config.toml
n_layer = 12
router_score = "softmax"
norm_eps = 1e-05
positions = "rope"
decay_shape = "linear"
seq_len = 512
Below are experts of layer 5 (counted from 0) of a mixture-of-experts language model. Rows are named router (the router's row for the expert), gate (a neuron's input weights, with its number), up (a neuron's input weights, with its number), down (a neuron's output weights, with its number) and show model dimensions 0-95. Each number is 128 + 24 x the weight over its row's rms, rounded and kept within 0 to 255. Numbers have three digits each.
Before each expert's rows: a language model's description of what the expert responds to; "raises" lists some tokens whose logits its average output raises strongly, later layers aside. This comes from a sample of Wikipedia text that the model never trained on.

# expert 10
Foreign name pieces. Middle pieces of foreign, mostly Romance and Portuguese, personal and place names in tables and lists, like Atl-ét-ica, Cast-rone-ves, Pucc-ini.
raises: "al", "y", "ans", "ar"
router:124109119151116091089139113137126128141153113153085127127094105140156125125103132099161149148146099107169170110100107114121122116139090100122166102143101113152149120156163153106115150170094161064151138139101103140120136134116127194127105138106114144110125135159105119140150110131164063134
gate0:129092099117092145137089092145150129126129136068153117139102064113103134146165109101157113116129072177118118104141183131100120117117159142155147131139117124111153144157147120102142152128152081154166103099098161151134140116127128107105115159121132086123086123117093136122108133136118154155
up0:142071143126140166107126101111120128109124100141143113139164104154139153116152092113107130151159154120146118159114166121088084113153102114120091145133149105130094130095127125105123078107113166129166138105139105130103104143138107175146150146136118145145148108094135140126113110098123155103
down0:138126095137092105114091104150119095116148115119147156123164170128089141143107122133126103128135121121115094119101126091161104131143113162113119190109117116138126139093140140077161128130140166093153148155166137176146132143143103104139112106137128122145088123154114179130136145145063127129
gate1:103130139145102130128148126155104121137140059121139116137132172176139163134153106115134154129102152076098135124143134107121103150094107125134088131132113147100157150163084104171161122132093140095121126146164131132181119144145126126110136148118172192146106111103114156149111114163128119121
up1:159126154111153134110078176136110087109133161084095122145156159071159120113107144118127118100148136111110125139130134077113147144116136097151119118115152147158137131134135131104154161111123080153156141132108079161149109127108153184103101132101156128112153114146064097162128152091097105118
down1:134122083156143125129125107131143099135124139166140136093148114131162155103090069096128113141117105123109100107082119157129037139108124101161140113138135108115108169108125117120104156098139127103103134132130167147120146103120133161125104155125169143138065119152137124135153117121126108111
gate2:114173096120158073112097138094109104133106144139101116117092131175131135137142126143104090114123137104149155130144147134132153164110123115138165115117089142128093106128134109088136143130099143122117130148135088106153129098094183096109136100130087152113126140149148163148169135150116150116
up2:102172112090123068129132189120115125170129134156145124100084126159126113190123130117136105146125137111161144116144136132106141175138137132112176105148114126129134147129165139108075126159103144133097127122105116121155099102107109096069143119104127142129126137142101146097155133113113088150
down2:177145106135097157086093173122125118111135113138163159112135133132108118108141136143110089132114147114169155163136108131105149130113101091146157142131139120129107154109134102107095120120148161136098139109159104118108114136161126151113095115134124124075092111169102132118110170113121154140
gate3:132089134104106125138081105143124133165175119166128114125094102143152077140164110149089137115124084104125129084149113146106146135123168117109130092133132133141102138147161145128147074119136101129162102156100123122130160142122075103181129156162120072109136140091131162173134169151119165117
up3:110131112137134158129134175121096120130144127113128126105130117161089116104149113144099166119093121084121113129131083070187128135121168097138135087128119113116150146150125108096166128173109153078126141165150120104092102123137133100144127120107118146103160133129119133143119155140127124111
down3:164176139106150118169086130112082127172149127136144150157096104096118132142121115120105146130107163135140141143119108136147132154158134141113126148120157083132127142148128122077141111123126130104124082098165112132128139126149137104091136098159086116104139117170142135103125070114121162095
gate4:064091139158155139209118136133121141119124092154140091136140160125143154104151104096121128143124161157135130132118109141127127139121147172093135119117135129178044123133093113143145164113141103129174112174094116154116123066135142141147102192136127137148125103122096113094121149111118143129
up4:102131118139152149136112112137093162116148176127124074132113156122136162112137158080135155107101163181112099150127112134122103142114126142111130131131093141104124127116125150150170092133147114121192145087122073154156124143143132134170168125104153143149154110136118136106134114129115135129
down4:105130122149141143122118114154145093107142118149127141148094132106137109126133133165155087161145136134174116130136182146138145116129122144136113116101146147166155164111130109166189138119108119110134061123128140100122095154152105104153084110109136101130122147168129123123145162131119141108
gate5:156105130094142115154127123095091123153131161092112082115124147127113126149151171131107138134082121149113148118154120105111116145147136110136134115065122103114124102136133095094109150149093082124146146127065124122186104153060098152117111099121139118130172117126123082095141149115154133099
up5:139136123110156126132128117149155160114127166082140112133119167082116119124133160126098102154118140118125123094119085112113136115080138088117174108121088129208128177126168103137082159147124175129148118097134137105148098080149145139123130102133143098135129157139126135129156121134105138120
down5:145173178147105109126169140118132130119113128121135062138117131157119121142126128143102073147143163101129133109162141128147163115117131117130140133148124126107151125079125131122105131119138136120138153134182121094119161138139119099108161146140146124059146134145129085136150129091104089115
gate6:129143115122131109100107112117201104157125101168180144154066116108162121122134147131095171126148092141154168091140114111133124143151143135112097111130132097131088139142145127095136116158145126139150173151146136087127124150111138073157167150140081079081102115131142133092152164111141130095
up6:122130133138124133109117112102124118140178122150128083124127128115168143146106079129126122143126125169114101106127133088107100094169135130097160128175123143083174128073137163106095102145115124114136115118101116161141199180102072146139124124134106156124124117115165133145145186123152111153
down6:108153097126105138126110111126149104139109144136139105119087144146158155128136131110142119112124128138120119152131119124135178138100151103163087139115137125157118168101142137170172114164122111133107145139094113098117131161129126175131130074119070111141135082096168148140118102097193151109
gate7:146119154114130121120089105136132150134129109094131148175142151125125074109091120109103145145137095122077105146112146151130088107154164145078147132099171127127121163094148138137117136102139106160145133107177183136108121124137126121132107171117142102178101133094098114136080142158120147108
up7:139102102074149140131181144092100151166097167147108144131117112157142086152100126145135090149137120137182126147122174129111131144138112116124120125131106116151110097086119109110132129141165125125111135106145177097087054105134127129102128131117142078157120153130143099091095134121107136155
down7:099142078138114112139082147102133168162081147106137190155155143141099172163122171166133156116116090143130145155118131118127121127114132141150118169137102176150122136144129115170125137154165117157115126124075125114130157107126137144097103127125102094121128151111143145096126120120143154112
gate8:114136091126157147135140100162179100120138107120137104113125145145097089109100180134113129124170092170099138118118143093096125098113113149125145116131142132152078136095120075131165143121124130189142109142156137124114164153133139139151098137134103157098167127095122117127137135145139166125
up8:119158091164157122116154141153128141101154102098131133169092097136083122142135136093140141141142163169161178109104103124128141103127115157151155099166113141143102136163105102174140108151144115127093109114103112167135137147143127140140089140124141179118155080111151116102095113104108129177
down8:105119155143183184149114148142129118142123140144146106134125109121109121114077127130112151095120137123138149128118136104168160094139066137102110113082134154092130136097159107154131054139148101141153083115143140107141130148139076103140141142114100139110117141147134118151156103161136124120
gate9:135157112111166129145175140109132113120097087114099127142091117147083145134129130146156154142169154171158138116142123166115070133136093115141155167161116148126160115116150148110137099110073192101098154151106173115125105126113137127135146139131125112172134159127146151128153140098115123149
up9:151148116134136142140145143100081117060178092120134148085131104195090110139130148148125157177134121150108117108113132144122164112136142101124099121123111142161125094159101122120156133121139109170134176128096125128136155132119119113105106106143123087153165126116144122170157141112165167099
down9:159110117139132134137137161079098105143188097133144111102103176114117116091148138100128110110128131144082155089111129119097126128150118161166141142121114150121180122141122117096166121156094157135132143138122135088120127119145134148142136134130143104172157128090111124162144137084162124102
gate10:125105076111127173132135101094143078116093168153141142139105135112154111115095132148075140114081103102107125122158134100120159131147156116123113123116142157093118170147138085097111148129118164118143132153136173119095112099152112135154162159133080128146115146115137117144078195162133111100
up10:140103105104153143158163127132138141123078164124084114108132116158158161133140118169082176103098091123091137127148139109127121117147175088107096150130126129145115152146164150148127139135152104144123080112128133131111123128094184132129140114121101114122109128136117093139137114180153138156
down10:146122144123165129081114098125146143147104087141142141146150136085142087080097097163112136107133180125138102145098109111142092150098112116130106113122137130115151179108059153127140114135132137100106064098152155125139170084177123101175087135148100140160122130151152095128159132135117176122
gate11:139100136096121157100120135147098104153139111098147129182109138139102121152099147147150153116165143121089117138134115100158134123154140109108137110163128148116167117173122155133107159143130107111160150084097112076085106156157098137126131112166067069158104127123103124133103106156124127138
up11:177111100119155148137112117108136100140088141120112139131140153106119129134151125114120155127132127133122140110098187135132148163127093088116099130120152160120142085126104126190110124129128177107085137094127116136128202138172122171141104131118113175098132134130102133070137126117128106109
down11:122119121131118123156149118186128110140141131121101091124096140114087136134124146118106099143096130119126109162148130144119141135154121086154134129105156152138105106128155088122129136183136138079137152109123102097161160177089137130127088090139132121104112134161130173141111129117110146147
gate12:106133107104120145151068153160121112141141116120103152136140180133131101145131146164122156152076121086154161108112116115142110142113108153143113075128135153125091095126064136093160114141175120116145096158132135137128121112169187130133155153098088143155101112126136146133109148115135112112
up12:125140148115122145145151147133118121129134138098150106088112149146130134105140127100167129105135131145144115125127135120136136120148131110105082114095083081099173137142149142134135144122129171122131132104146136073135111138105145147117132079117095152114120136159167103129108082138115135185
down12:154111114138136103098156119163067097116134093147111170161122133085143117168108120148100146127128130086113126121140113128148155105150150108122126106115133103155048090114154175118143140125116138101105165139151084149122170122137150118122112144161128122177111078125144143119120136146154117078
gate13:107115102083154112104173122115104106129111169133132136120130144126146154155147160142088106115135134156146164116115092086108082093124158181119123121115129190119151117083107125110112137105170077118154150151147151158164146120107083148099135125121116110154137165132086174130116133098135120108
up13:107107133147095111127100118144141123108128126144076140143083144158109137143147104128138136146112129101080139130145134122139110173150130123098090182134101134106106145164152105111157140142109109120137116121110095115175104142127155102144126137075086135167117134124127124130152105139133157096
down13:091173145140120122127073132144102115118162118163089166111102103131145102115147103110117142102091139133115136111114143153179133110138147122146143114152117116160118145150109122117090150153120116137115121111115150130168126100123143136160100206123108113082126130079130139148106149125111137090
gate14:135100154144124113147115161127098109138116156141106129131133145107100145156119120164114107135154146124178109091146129109110105136117161127112157085074153128074135180122117115065152111114132133133123139096146120113075115103145109128157120121153128154167120145110112127128102124137188126087
up14:124102143102149109124106126117089106060126132128114140101116172109139136173116111103145140138169148110121106145148156189147101133107148124105137112159094096108134100150137122120068100130092142100114138113166139141073149111104061138131159162194145134135097149136102135151154123069171132155
down14:105181122158125102093108110157156149064098091170100103145149106121150096118085089133150126139108094137179116151155144101140171128150129094135144147125136161129140122105136122147108127110138139134127111090144123115103146187102117155165140184110127099168147121168124130139088178132130141102

# expert 18
Surname word endings. Word-final pieces of surnames and place names, especially after Mac, Mc or ac, like Mac-Kenzie, Mac-omb, Anac-ostia, Ant-rim.
raises: " and", ",", ";", ".", " as", " ("
router:123129092085115142122124128111109120160165134167094120084121107142136092129127185152095125122150153100148147140121119161148152121139121119124115098136106123143138071163114146086126125145115166101172118120134142128102131136138108155121124117152130107114108148142129114129141173100143069133
gate0:195130125179126188135103163141130136104145098114153103138120101118141134090175129089088106149086129171132140146162092080097161142097135133149122104121135152092122090149138145111123115121127121147119127183110098155138133142090143129147173136107107157121153113111109110172121104109141135120
up0:121153168154147143109141165109107150130098146096114085103106094161185128201150139108124117127097074142178116142119154114123113107125157171172123113129118161106117115127083164181125122155131131129134131160138156101127152089120137148109130107094157141141160126123127102138100114114128105119
down0:125116148161146163126153122090181119084132127121108142145159167150130130100115101145139079134070105148155108137152139124100108133120143163145114185141153115111137077087081115146148096125118111126113075103125120157118092103124151113146104147118112152128110161143153114115090148176160140113
gate1:128141140112124112130128069160177066141139151103136165146105129135127120160152128149126110126165120116143121136094080198120137123141133168164112190145136123126140118116100126162124123156084113134148113128143105119078163103147125112124125125121129093156103118135147119115170137138161120117
up1:116150137127116106110126120150127161108101102126148120108117113097107129154104097116159107158144132102130083121121109147137129117147156160125156110168109118078130124136128123081103134096109129091179139137130165188117102106123107142169143176164122108087167120146149132114123165106147148137
down1:134149081116103155145149146127152130131121143104164121090114150151147151100158107189110103102125086152136119088134118151170141138142153134102137151132149165157111099126128128122149121129132158119080140147123108091108131134158132094077117106149142139094095126140108131141097148125124082134
gate2:106118113162095133137127138149123101102096126159136040118080122133130103106147130130128122124067119119091127105139114142137133115147117111115142116121157162161146146125135075171137119123112133111129129145088123138111126160100129163169147175142168155117114130119136111131153123121108153127
up2:127116123098139161141131142085141143116128156088127135137159087114118142081130151073163120122120159135100131127121129158114104151129114143096127121142119165124146115106135144163122108085148140128176116131125123127146112153197093117122124088099121133130142104114119115184112149142082106095
down2:119134115123161094098144137169110120073073141148089087139146092113139103101132157123156070115163134135104113140108138112128168097106111163125128122156161179099171141146147112122161121123108138081119061144100106126102115090125171121123089108116134116116139126151151139125110150089116140111
gate3:154136139121126140126145148154175057167092139124166167118086121076185137144166120125127149129093065098139135159120109126133112137105127173099121089157128113113112123151148142154111175107124110120118128156092105103133097127103140133116158109102098109124088118135096146138138142113117096148
up3:110129146125151122114123149133097126141142090133120123105119135121131124161077118141148091115164109103089174119125132104173143093095149139115179116158103131164090153114125144148162104114183129104128153117105123147071126137133132117119152139122113122141149098142092145133160128104081150146
down3:135119128136120137105162104131110114159127160106169112142165146096150134090135158181123158100155129094137114124130082119132107105133143118079096185092100141112139149108165126122130176134110111092153134135128125116160127163147088138092135083152128119111120137171127104093142125130113076159
gate4:130143100108140152155134110109109103136169107139109124122075078155101157146122135103106104148113087131116203175120120149120144179106132148140125102136126108080131150172160146111128075151128114139113118135130112116134144124128118118109163122062176094113134135131139110179107078134158137086
up4:091147139133139107138176151164120128117130143139136152140100157136136121123124117199106128106164137118110111125097132123183148187131131105139108170165133154148156140117127117086162134094139137124122133164153171149130121108134116097146165167142137143081100115121170100141108150171125078146
down4:104126180140146175151136116148128139091124134105184119128146154109129115112137116134101170112138147119126128118135135136065097101110140121141111100127121093133119155146152114136107134085131141145103109124128144144127113113098085106161120152111101159136149141104109146074077118123127169138
gate5:149159148122133157160137119064099098141109109109089102166186107127121105135164137123131131104139132114133087158139150089144097119137139112119089150147145133121118108116139104084154114152107146145144126166118121102079135147141135102128098182150150125093151125107154133166085136128128112144
up5:176113129139145139083148117126133090151118110106150145155194107122135113174161150094168107131176155124142099129124129096166145148132139092135091123138143166125129100116114114107145093181109106132147126134136112130089104109170099139161093106126150140101159120133141105153115148153122090164
down5:114131147186109121105106082142140132080169163129161185163127152165144136134120170115133170077097106139113111152142099141156125096126182137111135104121136121141122083114121134156126113165154105148154115111149132129148107150132137084149102098134127122107133088131140135156091095152187098169
gate6:091123088141137102121147148148086159147113119087178106090106099142104104101117126194108169144085117136139140127156158087130093110140156119126160135114082135118140151132102114125140141138117143117130139122093156084119135140152103120116130153110144131127153095096086107172111125109121139129
up6:197126112118163111109122135146177122136128176173137131092124113089123116152153158164107157164159155136117099118143144069124124093148136137107122150127133079100121115120072134059093135128175106110149124137103100176146160147108114118111119114112111152108143090094113104135165106102171123128
down6:106122139133107110126106165097144097155125159139148112140102151144122157109121092096137146127128131125105156120145158125110122152114140127129134091110123137148103114152125119073170154127121099111133089087158122125125098119115068145154091118145155095101160104090091119177152115183136169167
gate7:100125115127184128103179069144110154136141125118132128139102159190126123133073152131097077157163112121114175107133165156118160131131142138119118124142132149163146091110127118100111115146093115106111157146146101132148095164125134109092121101155108111117116154139116109140169126095153131122
up7:112124157164110122186133124150105132102134114131127114108116142131127142128164157123101146142124152084138101116140129140106087120165158088144092150101100142108126153127136147093118156111193103142119145118132145087116105140124118109104139139112120100141191141140136126096107111108095107123
down7:134100125104104170085120163079123151140154132113136137161151127124124096120165156098108158132119154171120152114161119107079120140111135147118109108105111097092085144112155092120091087134140098092128116148127200150160167125142126099108111176105108116094111102129126145119103088164115133142
gate8:102086096127117133172129115161120149127130095091167137117137107117155112111148124109151154092099109094134136099104137125157052155109113150148119139127116115127150112110108141154124140074092077118138135104141118182156131115174141149130123136136138157155117107097100134092106091147137110188
up8:070144097139097171105106129113138063123166122152122163100105116089160150153115112155154160125104135122161147141140104191160132129127152139129122077152120150117144154116142108112123093095127130085139115112127160117145130128140150130151137166132077111154156121144151119090148108133107116107
down8:113115099115129140182136164119134150077147114136098130149146129113125148111102151100130103108170160111165136138152131045133071124108147131121148131113123150090187104129176119121133128120124174109108103146126173113127113155147123130137099103112124140098168166134123132139121075134150171122
gate9:128131146102150102154141158145076125124092126093135107143151149150131115127101151162121112114137133130101110173151126138147137124128112096178158130115057124127099122139183131090122130147146101124130162110133144139128104146095126160128142121130092126125098123132159125110085088125122120134
up9:095124153125114131134133153120171117123110143121163118131127107110076130136103121132103139127092148133122135116089085096081135130098142120157150119136196170139159128144083128139163133123110092119108120156164132134144121134143133122150151140108165134162092127127104123158152148145113119116
down9:125117130103152131155104083127108087140094129149109128126153119173144164107122119136112119128122099078142113124135111153156127067164133094135093125131136134154097136098127123137096161124141161113150200131112150085118112146119068141147140116139095133122145105101130157177163111116140093176
gate10:146079063110122121145110089132106135128127128088136165130118163149113137108078130166136092144138140108131150113127096108092132113164130117126144102159172093076096129130178125097111143095160109116188127156095104121108154140098128134160155137111111134127187139128113126113137139099128131089
up10:120134169094094108155165178128126125116122123123136123130128135083140144118170126086120148138108121131090136131114128098149137148123169158124107116147089110159128148155108119133184114140123142092107140113159134123121113145126102142138102111127147099138146131121165136171153133140154146133
down10:158162152114171126141111099122132118119121134150103163131115117138158110124132111130105104157128115140123152162139124150135177115114107138141112118142087105097133127129134129122134201119075135149101173111091141133138113119114150172125125140146088130148118149077132147145124117121130156136
gate11:085120130160163149130166127137097113156096160150142166140150116105121150114136123116166133118163140140133123142136090168169135124129144131129128090087158170163119165132132119136088107109097085157075177161131123077094154110161122160153120123107140103109121149133111104145103129123111118111
up11:133190086107139158129086079129115142090123150157145125142128125120106132087117119134124134105143147146125149130148117143095125113147095111195136155116053118134116117146104117097125144126101166143157092129093086145133143134106125134109155136142140130144136119102120125135101143114111144147
down11:112100121087136145149082181142109157126138108132140173142103197158097096131139160159115172109076187140162092137129118143130137094145122106107123138110137157127081144128138136145115131095103164162135146117104156135119109101134159129150090115119103147140120139148144115160098131145119162128
gate12:108140174148133096103151126111123141140114144155124138120132109172156099153154102162126145096135090116107056128116132101140121152132131107132147152125117102086102133132137110145095189112108160116137130118144171204143140092115140133107162082122106107174129134101118135084134129150120144119
up12:099142136134149132122139118150135169145093130143092155132151099110113139125117109087161103112132112139144138147122095130139135140191146160143111152117143139141139159115190115119120102141117136113138141093117149152128134131101088141100145152141136111168100131099100174090163131157093117126
down12:134179171105098117113175153141113128100107139111133104131165115120166131132100121143168136088082117107129144135098132190121140124149126105104089097121108138089111119136109160161098142124109203119112136084101160144108116121118117131137122068144115154169111127127144108133150129146130128097
gate13:127118106141157134140156127123116128143146098084115131159127110136158120139113123092150161143111130140108100135109142112117153093129153113117095140096138130120111163123177173133117139166069125133111132088154134105133090128136130127167160092139139136107162167163190105160114103178100116131
up13:124127158086131156148101114177112129109116162136144099089133141097118138105122100142142104138126157107143115105142108151129129121142064119176138140108079142112159125137108094124101156128128122121144086138124121106122126128130129174133152132119175133138158120101105145114108177111159141133
down13:134155130098135133161122145102149116148141110107116107101122165096117122113129143087075127077159152108119144160106126116154138107116170127138120095093162137138154167137122136129163143118145153109156148130129156152083090149118153107121184124169111107162135096141122107120125173127186128148
gate14:146117080133133170188111106094157136102137128080080162104090097141138154092129154152139151090136108137149124162135135127172139137120158080152116123098089101120114117144105158111124139141184156135114109141070177139161100067143100105130158163112106104131140119134136152130127127134125107145
up14:097145116126106160147122125174107156109155136140125119140180087155121137063120113128115134137156115136113080123148147119135147140181143172175099153116156131092116105133102109148127123080173143127093145167095141150104161118169130126132130120136147088096086112109118167100112129111141140176
down14:132134141103133157139120140152115152119157106138098150111118141126142176134134177125140165133120109099123157126158094101090091112176111094111125161121145127088124111125163158123149067167134107105116082124106125163141072144094154139117090119119126123099122124074169104139126098169140156096

# expert 2
Film award and name fragments. Word pieces inside names and words, especially in film and music award tables and filmographies, such as End-o, Ens-emble, Sem-in-ar.
raises: "en", " in", ","
router:154117172105122115093131154134145133171183145178116116153132139113126134083168130114172154131118104144132142144090133169088137131126100133140172138119115163185158097094094168148113104112133150104129130119109061166168147134139113178112100113099167126112139103097088135108112099146116129098
gate0:141112138109137127134126104167128147117063128123121132138144129137113116098137171122162143117167178112125153116141119075135144131108125155144118139115195100157151114133136111115115138104106128075120144126137091168128164146090137130139115104116133144132087109118108110135126109082134100085
up0:128126117152132153134147119124149118158144137126135120106149116156130102124132151143145156164090109115126158129143181167136095151147127154143089117138129124113138125152112134174173100085082127168136112153063148111138119119143170120148173140141129112124167109122119123123118112138163176133
down0:087130133129150092175123102183092102089101145138113163114108118096147142124110163137170103143147115120149154152125115127147095133156122087113114152136103073122149130135112116124095146092141133157115160151093140123138107155165127126065153148080147128158140183137125135113124087104128132183
gate1:158187097117118138122088189137123117146116141154119107128131138108149150137134146132138087147096108097147106096124135086141133127126131107129128101156094146139125082160138118125066106125051117161105169164146119144129130114123157145109099130132093134128126139119104137107104130135145103169
up1:162126119158137104145107149163105117130124170150125111121121163125121154136136120130138123114120138114159111157133146106149145112128147135094154171173111134131144079140176137100101126139101136122146162158099112148155117141123098127141109109133088162146141140158117151086079105132126111140
down1:116119163096109155138140165074128139139165082149131098106171117123151171090107115096146135104094103120133147097102132104171119111121114126149094104186179125095047136143132102123126114136124140113172133117139137089138103129118139152106106146112135128128131058135124150117101208149112103154
gate2:135189110099155151151133133102168138112099075151109108096150121095105146158072147088126122108124112138105163158139145141128141129107129117165105119076127124140163164136093124119118114096143183143106139131161138086149124114111110138132099148142146089134109104143105140144128154096153151118
up2:136155101136148107115170109130124156125131109124140082104115092099122112155127134078159108160096101144128173109150177147107080128129120117135124126108070175136129157111115155165117118086139174118141144108136126089101077117132143137127122154131158106135116103113125157131136130091166112136
down2:108085201098097137072126072137110094079119131106140112119145120175124077149108133093096100070130103127154153133132105118146154089141171075146151120153101097099134145144107119112112090169145142129163086118115099150117108097123163183098110140139088115141145151108094110127113115094143136113
gate3:129067107151135134173114079136130118127102131138088159105152075123132154115106077130108129142191112129075118173129126130145098108112149160153118149090142112150108141148138148094081110136144109135123107097143151141104103136157088140114132114135137096115129119141110139160111163093149166112
up3:100137124165129123116125157120119147126106132144147117104158122168126123093132079133107136158155119163109142125086154145140154166122086146109118146118162121119094110126119167144123101125135139135100148153175125130091093122156076161113141145132110138131150117131112113104129124119157135057
down3:159122136091158131139123137103131115142132148121177131157165112126141101119125153092110177131138186140142143138154106109154156146096155095105153135080136074143061127173154134152142161141133132130127097094154169108109145107103100142131156118129139152123115124111160110137132078145064176150
gate4:142100129149170118155141141115096169139117122116156122159130088120139162143105113129115118116151070119141059178141122144140145132104142099171123121100152157128138157137149138160156133100090086137133108135111101109137170155140109170116148120154138110118135118066109144142065116119106109117
up4:118135139122091160144143145095140117112150130120102113069136105147098117116128150128125127172081158121151124135111140141119128094149149101117079133159129128119121101120124151137122107143148171098178120123192145102069137115110148121142118092124107149160143133182123126088117091119163124143
down4:110136174170142109140109132148131111166142130156140183139116127151177165138137085118144125128120117136116125130143105113127120110099151112193115106092089210158134159095132162157123126146144133132123163106175123114129096118134136123153095140100131132097154148079139141121157095109128109100
gate5:118141138158157106152161114128110169163141165140115126064083129129129111142117124150118135150113141116101130145128143136122137096070120118117173124160107151135128171135148143136135110122144112137136106099134121123117126124146106103124108123102123138094169119100100077171193107134077124078
up5:126127125119135130146132163095098118115123136143109115145137134142086132100135132180096096127156087140143144070129126156156132121110109169107162121125139149130154144159087099152106153167119111121161110107120122110099121109122103104120147093155094164135144104075155079122126127110150138130
down5:114107119124136133131107142135133125113142143124143129114117154144130135131080083168133124113122081189164139197148087125118156179104130156122172112143140153115116116127125103163141115100099184111115143136134128111101103093130117106128125158088095119152177179107130120066073086121100121113
gate6:114124115125099114148124127119128117113168122112128101145129123119130110106153131136119147158170110131140117138123120135105128115109132137145110173150119083147079110075135147168143134156143130128165151141105154139108098129137092150137182134173134112153119104104143129151160141132182134161
up6:074144131138100134120110153135148148130126086166092094095146148125126147137160109106125112146142117108095131140099174137141150162069150119112111084144206119135159139149175142114108098116131139139125099129169100104117147157092077126089132146107156141137099147129158147152149131117104125091
down6:105102149092141125150112099117172093106141169143117103114174108109091147165132132120097152130135096128084124129107091125139127155142097137152116122140143165152071111115090140147087155108120149089108131094131163109126165141123134149131079112114084106107107141093113115172093111148157107142
gate7:090095146131126127131171105128083088153145144108167127120086126096167116158153123080119130111134092147167143160158133135121120102134110125137123098137129134116124146117124127115088151130136166108108142136113139089147141115134133125138146152149087106132109132119165125129158106157096137120
up7:117124176091108119108124149108124143123163109182134117109106147139147114084147141098154122107123119154119104214123118173146094128119157118108155126117050133155157173074150151152134161141068148122124123124116123113128127073121094144143105119135116112097119123111124109142129089140102131104
down7:136140121130133093099095140139125147103152105143136131150116112107108139126154115116104162110126100125145130144134140136100120172121119152127102109102131125129181135098129153093106095120128118136117048100127122120121168094146130103174112121129140099138145094061133144163104118113111117121
gate8:119108123134117141146123130170134164165134103122125117128148188157097134115142132125136106120098111139096117157123118108082123102119124138139117055170144085160105121133145152130135146116118095177156095142111125126127142153113138117132157117140134140099104128084084157157140135139116109161
up8:112120141160131164117093148177113123151138103124140133101169187185152076134107091133163133097102120147098132108123105127134143124137122125153122056125167124151118140125146115135146123105117094159141064110141123112158127096109172091134117138123104148111109097093100180130122113142148133123
down8:092157109161157150173154160138128098101095144114131122103123087111141124118114101120116119098126160114169087125122118127136126110141174123119095153127150129106110123122156129150175120097148138132137087124100122110110145114126111170133122144103125139105128141166115139158148149100106107104
gate9:120128150151126143132125125090112114154120135139158155125083115123097132139109096111170136117114163149133153110122165153116161108113202112123137112122157105098154142131083108178106101152125144166093124150071142130108087152151117146105163140075142140138121127121097160142144132105122158128
up9:080107161149152161163108133114096141138101133115112136118113148149102137160144120111102125124132143119152134119131114119155115105132114142106132155108135179104118070137116144133132106129109172125104122107134135146119081099127116117144127129136170142120125136101110084119154166108116113088
down9:125136136135143113119164116146141124141107090127163118126123142110175158109112182126102129079126117153188099115128151170094133123105116135128131161094125119125135129091139093140109094163106124132105130168123097142109112118126130090153127145110146153123125098152122117146107112145154121097
gate10:117122105082124127172118144085157153099189133164143171110176136125089160099140116102129119127137100118140100101120122129098102112150116152120081126088148165167119116131134130066133113084140141113161157128133111157130157166146077134139124139146114079157144170130122119118103176112129103154
up10:134104116125144134133159074151114118152144094100154147106089131126182137120077141158119155109114136126125130120147129144160088147143089116139192114139076133123127137144110159119138097117118105167116140127100142163157109060081164139170093159164169134109105139106134108147153137120115100146
down10:140090131106133152177077126113147118132125089130129141147066141131096156127144145104144158130149138131133159148157092110132151102129152123122118144135141154164149131154092152089139132117173168133110138207116117103124117137169115116123143055113103101123152127149140161088117090137132149129
gate11:116121116092102133144128139128171101134146076116132151095153155119136134118106178092138115106142163162126153171114148156119139122088147116120133138129139101113119156137126167114152132119122128090156122169141141139124141111141091087172142130165104095137099154113110168125128126120145131110
up11:125146153132123142137109095128164086135143114122128142158139132131155141110104113133140151107134141155144146137123140141126120119150061144151156123124147102130127149137090112117128127090143130101104124124140108088145118082166095114156135118144121126116120121118073146117147146115110162132
down11:076116150115125103167111115150146113108131121179120143113123137136139123163127151122106128146103139161138093130155127078137113164140096143106080077098129068152111102146135081158167113152091136113132080111149165121123133162165154158109112106123156147083185111110144147151141107101138154132
gate12:108181080154113139115121088131192139095133116113114139171157154108126137115140125142145141128130157145085132174150102113163133135154125157103102114153163151126137067121111084116159165150144115114137107158109108153133164132122063141133133121136127147122087156102167180133101132116126144116
up12:143114116099150145130150132118106128140128128088112093162116119109124140136111151150127095153138098139145179110152096129077141094130170172119144150113106149116113079134111128140095138074156133159166142086148151121116078125137155153110139098118099110168170136111104079123133115131113142152
down12:141146112098110098121138149092136141080129133139145123129133058126131143101144175141158119141130095116101126145118097147173107121100111098114138120113180146098113158145141127165152141108129111173150105177129140115135159089148081132119081167120132124139086134119122136105137120177129081170
gate13:106132134105118104157121088128146110145141143133134167078133138161142113097124142156125170172161142145145064069130128155093149102124125136133098080104112125127121137113121143122091131179149132138151152081111179142091080119142073146162133171139120096122109132107151164091139164109170109096
up13:118151146143092157152117081096145116126130141127134116129136133117125111117149102136104104137183095115098165164108130134132125161131102164123135146121142148139083130091121127116207102122102164143106127116130126103102103158143104117105123118128161097121086167147118123140144143125132146123
down13:108152113130141120115101146094134151141174123177111084142100166147110191132138139129135153153068136136119158128124158125110107178129137115140116131138118116126162144166100088122096106168159113109131148147120134119097115113131130118103100108122155129116135101140132131121112145131115081116
gate14:139127134145100136154114117098169172115146134118144153151141118141132145124124152128119154163115121137096093153127147128126131121118080087152126130080122139148149131130100116137158153087150128172111151094129120113123132097155126117142143105135149133198112127125116121117124095116127144103
up14:106156127145143116094155116138123130165083112113098112181157140114091136145149120121118125123136096176153151137151124109127115163145137147135137121154140142142147116128153151131135118114071127130135109114092110114141099129116138091104111173187131115160128100147164128128111176172116143102
down14:109139125126142142152188105107132122123141142142144122098114131087139124108102114142135120126171139091106119103096187122118125093104154127147151123133158146131152132099137150083132151143154149089145137094140081091126086137157130106120103123112149173105157140123085128109134136126122118121